Weights of a small mixture-of-experts language model, trained from scratch on English Wikipedia.
Size: width 256, vocabulary 32768, 61.3M parameters.
Below are experts of layer 5 (counted from 0) of a mixture-of-experts language model. Rows are named router (the router's row for the expert) and show model dimensions 64-127. Each number is 128 + 32 x the weight over its row's rms, rounded and kept within 0 to 255.
After each expert's rows: a language model's description of what the expert responds to. This comes from a sample of Wikipedia text that the model never trained on.

# expert 44
router [174 109 124 135 135 123 139  98 156 113 110 154 105 149  92 146  97 111 110  99  76 172 111 149 121 211 147 123  99 152 124 100 166  99 172 182 141 141 116 181 128 173 143 210  77 160  93 118 177 142 153 123 155 128 119 101 107 143 101 126 111 129 126 142]
What it handles: Table header cells

# expert 23
router [138 100  95 141 153 122 182 131 126  98 128 146 126 129 147 181 107  96 128 127 135 102  91 111 154 118 213 150 118  79 101 157 130 135 154 123  80 129 112 150 200 116 174  56 188 178 164 110 137 133 132 134 137 158 111 172 112 130 124  69 151 123 174  95]
What it handles: Prepositions after names

# expert 36
router [151 118  69 144 117  81 127 132 119  85 172 133 135  94 151 103 169 153 191 137 112  99 181 116  97 135 161 134 156 100  85 131 138 151 159 121 149 116 174  77 105  82 133 216 112 104 130 145 142 138 182 121  94 100 109 121 122 155  72 149  89  84 132 155]
What it handles: Romance and Arabic name pieces

# expert 33
router [127 130 170 137 122  69 152 115 124 174  96 188 113  89 134 121 144  68 156 118 111 135 133 109 133 132 128 156 107 104 122 132 112  95 134 183 120 105  98 159  97 138  92  74 110 128 127 148 205  99 113 143 150 114 157  73 126  99 169 168 127 139 164 147]
What it handles: Credits and roles

# expert 54
router [143 131  73  68  99 144 171  85  96 130 111  90 130 181 143 164 129 122  54 123  95 167 143  92 107 128 143 115 107 126 101 144 126 111 133 116 153 116 127 178  91 102 200 241 106 135 138  74 127 111 126 154 141 155  98 159 109 119  98 118 153 138 100 180]
What it handles: Acronym capital letters

# expert 11
router [195 108 171 149 131  97  97 103 158 133  72 122 130 126  69 154  72  45 156 142 120 193  93 153 159 159 132 130 157 100 120 111 186 130 145 150 132 100 112  89 106 138 132 164 120 144 142 121 125 115 145  83 118 163 171 134 173  78 141 144 109 110 153 137]
What it handles: Header and field labels

# expert 26
router [164 130 162 154 146 191 145 190 101 183  99 184  55 173 161  97 128 140 114  98 146 121 115 149 143 151  86 166 155  98  83 142 102 102 121 103  93  78  99  83 132 163 138 115 121  80 171 127 154 211 105 143 183 121 143 154 116 131 144 139 120 163 123 134]
What it handles: Dates in text and tables

# expert 45
router [137 122 135 115  99 124  91 122 107  89 123 134 117 113 162  59 181  93 183  97 129 107  82 121 159 165 199 122  65 147 130 123 150  86 150  82  64 160 191 185 179 144 123 124 163 107 141 130 222 100  98  99  76 142 130 120 131 139 166 153  88 136 117  94]
What it handles: Name and title starts

# expert 24
router [168 165 135 161 162 140 117 104 103  82 151 226 115 103 198 152 166 134 125 140  82 150 130 178 125 150 128  98 125  96 153  95 128 127 119 146 153  80 100 143  72 111 138  76 139 148 164 155 154 101 104 120 164 106 126  94 112  99 165  97 230  96 126 109]
What it handles: Articles after verbs/prepositions

# expert 49
router [137 130 157 139 161 116 123 109 110 112 118 102 140 140 128 166 137 123 139 120 130 141 146 107 169 150 177 134 107 121 169 120 120 107 130 140 100 107 126 140  98 107 147  47 118 105 129 133 180 102  89 123 146  94 129 109 113  82 186 159 150 151 144 100]
What it handles: Articles before names

# expert 5
router [187 112 154 143 110 153 116 132 101 106  60 162  96 104 173 100 182 148 102 115 139 154  54 133  87 198 187 135 135 118 121 123 136 116  76 158 132 169  80 137 120 104 123 121  91 159 142 161 105 129  62 176 151  91 142 115 127 117 139  84  57 135  90 152]
What it handles: Empty table cells

# expert 31
router [104 126 139  80 165 127 142 108 161  82  79 103 125 112 143 133 100 157 141  80 122 130  90  70 104 156 148 122 184 105 103 116  98  96 118 166 182 105 161  92 188 167 141 187 115 136 104 130 115  74 141 105 125  96 113  93 146 186 105 126 125 171 129  85]
What it handles: As, plural endings, cases

# expert 18
router [158 130 132  76 105 111 129  92 116 136 113 199 146 190 160 130 157 127 130  97  45 107 153 122 135 113 150 134 183 116 140 144 129 142  88 131 147 122 120 135 136 126 187 138 105 143 159 137 163 150 103  91 158 149 130 154 155  99 149 123 100  75 158 158]
What it handles: Sports scores and tables

# expert 20
router [176 136 123 161 152  84  73 134 136  65 179 132  75 150 108 144 158 166 143 131 167  97 123 164 134  88  70 144 135 124  75 120 127 151 122 180 165 100  86  86 113 117 147 196 189 180 124 108 136 163 146 110  88 101 103 152 168 139  85 131 105 103 166  80]
What it handles: Military word pieces

# expert 55
router [150 101 139 139 103  61 196 121  93 175 135 134 143  78 104 129 116 121 137 119 173 116 141 106 106 159  44 145 102 138 119 151 125 151 136 147 155  70 128 109 115 112  99 144  92 116 120 139  93 151 102  78 133  98 109  77  67 114 101 159 159 103 133 123]
What it handles: Activity verbs in bios

# expert 52
router [102 122 119 127 126 157 141  67 140 120 122  98 108 114 130 131 205 119 132 106 182 212  97 107 131 114  78 157 145 109 167  97 111  64  81 114 192  89 144 102 162 137 108 152 104 111 147 126 150 142 126 134 109  90 102  78 102 131 167 129 104 162  89 113]
What it handles: Main verbs and endings

# expert 39
router [146 106 119  83 177 124 134 104 117 111 119 155 117  96  88 107 119 152 165 142 108 135 107 102 163 162 144 172 126 104 117 127 121 154 113 181 160 152 163 101  96 132  98  98 141 195  83 153 141 127 150 141 135 115 104 158 163 134  65 131  92 143 133 130]
What it handles: Table row starts

# expert 7
router [192 116  84 127 150 139 181  95 102 102  87 168 128 151  97 176  54  89 134 140 125 115 132 140  53 120  67 166 103 124 139 107 111 194 112  97 138 126  95 146 132 166 160 173 140 109 112  74 135 125  91 118  97  99 110 103  97  95 153 166 142 166  68 205]
What it handles: Roles and achievement verbs

# expert 6
router [100 122 170 116 160 125  77 111 175 124 138 112  99 157 118 167 135 144 170 159  99 136 153 147 195 126 150 104 108  50 181  88 190  89  96 122  76 102  78 107 104 102 141  81 117  79 108 156 134 158  99 124 171 162 167 133  75 137 152 117 118  87 186 145]
What it handles: Line breaks before headings

# expert 50
router [119 117 101 140 128 145 103 127  91  90 154 116 123 124 100 110 151 178 134  82 109 146 103  97  96 117 153 110 107 123 164  82 101 109 143  98 193 125 136 135  78 118 131 231 166 209 105  98 114 139 125 122  79  94 149 125 152 114  63 122 137 172 116  84]
What it handles: South Asian name pieces

# expert 21
router [104 130  91 126 134 144 140 138 126  66 118 117 111 162 155  76 113 108 145 153 130 133 121 156 114  89 179  91 110 212 108 167 121 128 112 109 139 105 143  99 120 160 101 231 141 129 126 115 177 137 156 149 138 158  95 177 135 126 111 170 159  89 122 146]
What it handles: Romance name fragments

# expert 28
router [149 124  96 104 116 110  79  98 194  96 104  95  95 137 147 149 147 125 113 146 145 103 123 107  67  61  99  80 141 158 108  91 148 206 170 193 114 131 129 103 119  98  88 139 146 128 106 114 166 136 177 155 140 139 108 140 138  96 111 161 107 146 165 137]
What it handles: Table headers and function words

# expert 30
router [148 124  92 112 137 108 116 128 133 160 164  76 113 112  96 128 117 118 130  87 154 141 101  93 142  71 109  89 137 156 151 146 146 158 156 195  97 138 143 155 130 129 125 255  78  97  66 162 112  83 128 189 108 134  86 108 118 152 136 124 153 187 140 144]
What it handles: Lowercase word fragments

# expert 61
router [146 130 144 108 127 139 128 148 163  91  68 121 106 145 166 141 108 146 102 124 190 189 114 131 156 133  22  57 199  96 150 113 111 109 107 171 171 122 133 157 154 182 110 204 112 138 160 122 130 125 130  94  94  97 123  94  72 159 133 146  52 105 136  88]
What it handles: Abstract nouns before of

# expert 9
router [142 143 137  56  70 107 151  97 134 121 135 171 144 116 143 120 174 183  91  67  52 132 184 149 115 126 200 140 149 147 166 138 147 191  90 124 134 194  89 189 111 114 120  86 119 120 127 101 131 122 152 164 130 113 148 167 105  70 150 114 133 118 120 188]
What it handles: Sports results tables

# expert 58
router [117 123 151  99 147 144  85 143 138 107 148 115 144 153 132 108 117  91 130 108  33 157 113 139  83 126 172 135 122 156  99 111 140 179 106 110 121 110 135  49 167 103 160 135  78  58 153 154 187 126 119 111  92 141  95 122 137 138 164 156  95 150  88 151]
What it handles: Foreign personal names

# expert 57
router [180 169 142 139  90 152 142 153 100 117  80 175 101 150 124 185 102 167 119 131 137 164  78 132  93 132  72 168 127 153  86 118 102  83 163 125 180  99 182 131 132 148 105  41  98 133 121 183 140 133  68 181 152 130  97  73 141 104 137 124 125 149 137 152]
What it handles: Clause-ending commas

# expert 0
router [162 135 128  71 134  88 203 140 206 137  73 198 143 115 143 135 133 154 106 110 140  98 153 127 170  68 150 190 167 104 156 135 161  77 172 174 134 127 125 115 187 150 126  56 101 139 124 116 156 142 109 154 125 147 192 129 150 122 135 153  34 101  99 137]
What it handles: Preposition "in"

# expert 47
router [ 75 154  89 193 165 132 157 155 154 155 178  47 167 123 149 188 150 112  91 105 123  89 147 118 167  49  94  81 137 169  79 168 158 141  90 139 103 216 166  92 191 135 142 231  90 122 110 145 110 141 137  96 109 138 123 176 116 201 126 100 119 132 177 110]
What it handles: Prefix and hyphen pieces

# expert 35
router [167 113 132 138 123 110 136 113 144 138 119 134 109 130 103 160  59 138 142 119 119 154 103 116 163 114 179 107 167 125 120 171  89  99 130 117 145 104 117 118 183 120 117 180 128 161 166 128  92 118 168  80 124 134 134 124 102 110 102 178 116 130 134  75]
What it handles: Infobox and table values

# expert 13
router [112 139 155 137 141 160 152  90 157 140 116 125 129 114 128 146 131 122 168  94 186 191 165 120 170 136  40 166 141 107 186 126 127 100 111 137 163 126 162 170 132 158 134  38 129 145 130 123 161  91 137 130 166 145 130 120  76 107 116  95 148 106 150 101]
What it handles: Prepositions after nouns/verbs

# expert 37
router [118 122 162  76 172 163  84 127  70  61  86 139 159 121 125 121 149 139  78 121 127 148 154 163 170  69 160 112 170 109 169 110 165  89  83 156 101  91 125  74 114  72 169 114 114 157 115  88 138 140 162 124 140 135 117 174 124  98 137 115 195 118 130 132]
What it handles: Table cells and years

# expert 15
router [ 89 128  75 161 119  79  96 109 183 158  71  97  98  91 174 136 142 147 111 117  69 148  95  95 130  90 192 106 144 154 128  76 147 158 107  88 175 144  96 107 121 134 122 138 143 116 123 150 124 192 178 171 153 149 112 152 134  98 100  96 126 176  56 147]
What it handles: Foreign name fragments

# expert 29
router [ 66 133 138 142 174 166 141 141 100 116 110 141 152 152 130 108 130 154 100 125 118 181 155 120  64 104 115 126 147 136 121 105 149  79 128 110  79 107 128 181 167 138  79 162 120 112 144 151 155  80 153  72 140 100 167 108 125 124 146 139  74 107 113 144]
What it handles: Biographical subject verbs

# expert 43
router [145 112  92 128 138  44 141 159  84 140 174 135 108 136 127 157 116  63 120 120  93 152 119 163 108 151 167 114 137 105  75 100 160  94 112 138  99  64 154 154 118 165 101 128 120 134 100 157 130 106  74 158 140 122 139 101 115 142 189  81 124 178 109  91]
What it handles: Opening parentheses

# expert 59
router [ 68 120 164 134  92 167 115 132 133 116 165 116 123 101 103  97 165 158  88 102 160 133  99 112 137 164 202 111 128 125  77 116 118 155 150  99  85 184 157 124 155 149 121 173 134 113 133  60 188 100  77  88  60 137  77 158 133 123 100 106 120 191 143 117]
What it handles: Surname beginnings

# expert 12
router [114 130 136 110 131 149 157 113 126 129 143 146 156 134 134  93 128 105  61 105 110 144 116 123 135 186 130  87 180  79 159  86 155 118  87  74  74  82 149 140 138 168 150 183 156  96 137 151  81  85  97 188 153 129 117 111 106 108 104 120 144 133 131 159]
What it handles: Numbers in dates, ages

# expert 1
router [165 154 112 124 204 155 101 158  65 155 162 149  99 110 128 121 123 169 191 105 175 181  99 186 165 163 122  99 157 155 155 113  99 134 143 144 107 158 125 124 163 170 144 229 103 108 115 144 111 128 147  84  83 148 162 106 114 181 145 119  95 110  99 136]
What it handles: Durations and word starts

# expert 34
router [101 137 171 128  88 129 114 108 110 131 181 173 126 105 127 136 150 148 177 125 100 117 115 157 174 172  98 168 131 109 111 111 105 149  93 142 158 113 154  97 175 160 102 136 131 171 117  54 107  71 139 114 147 118  91 129 148 128 156 141 163 111 154  99]
What it handles: Taxonomic Latin suffixes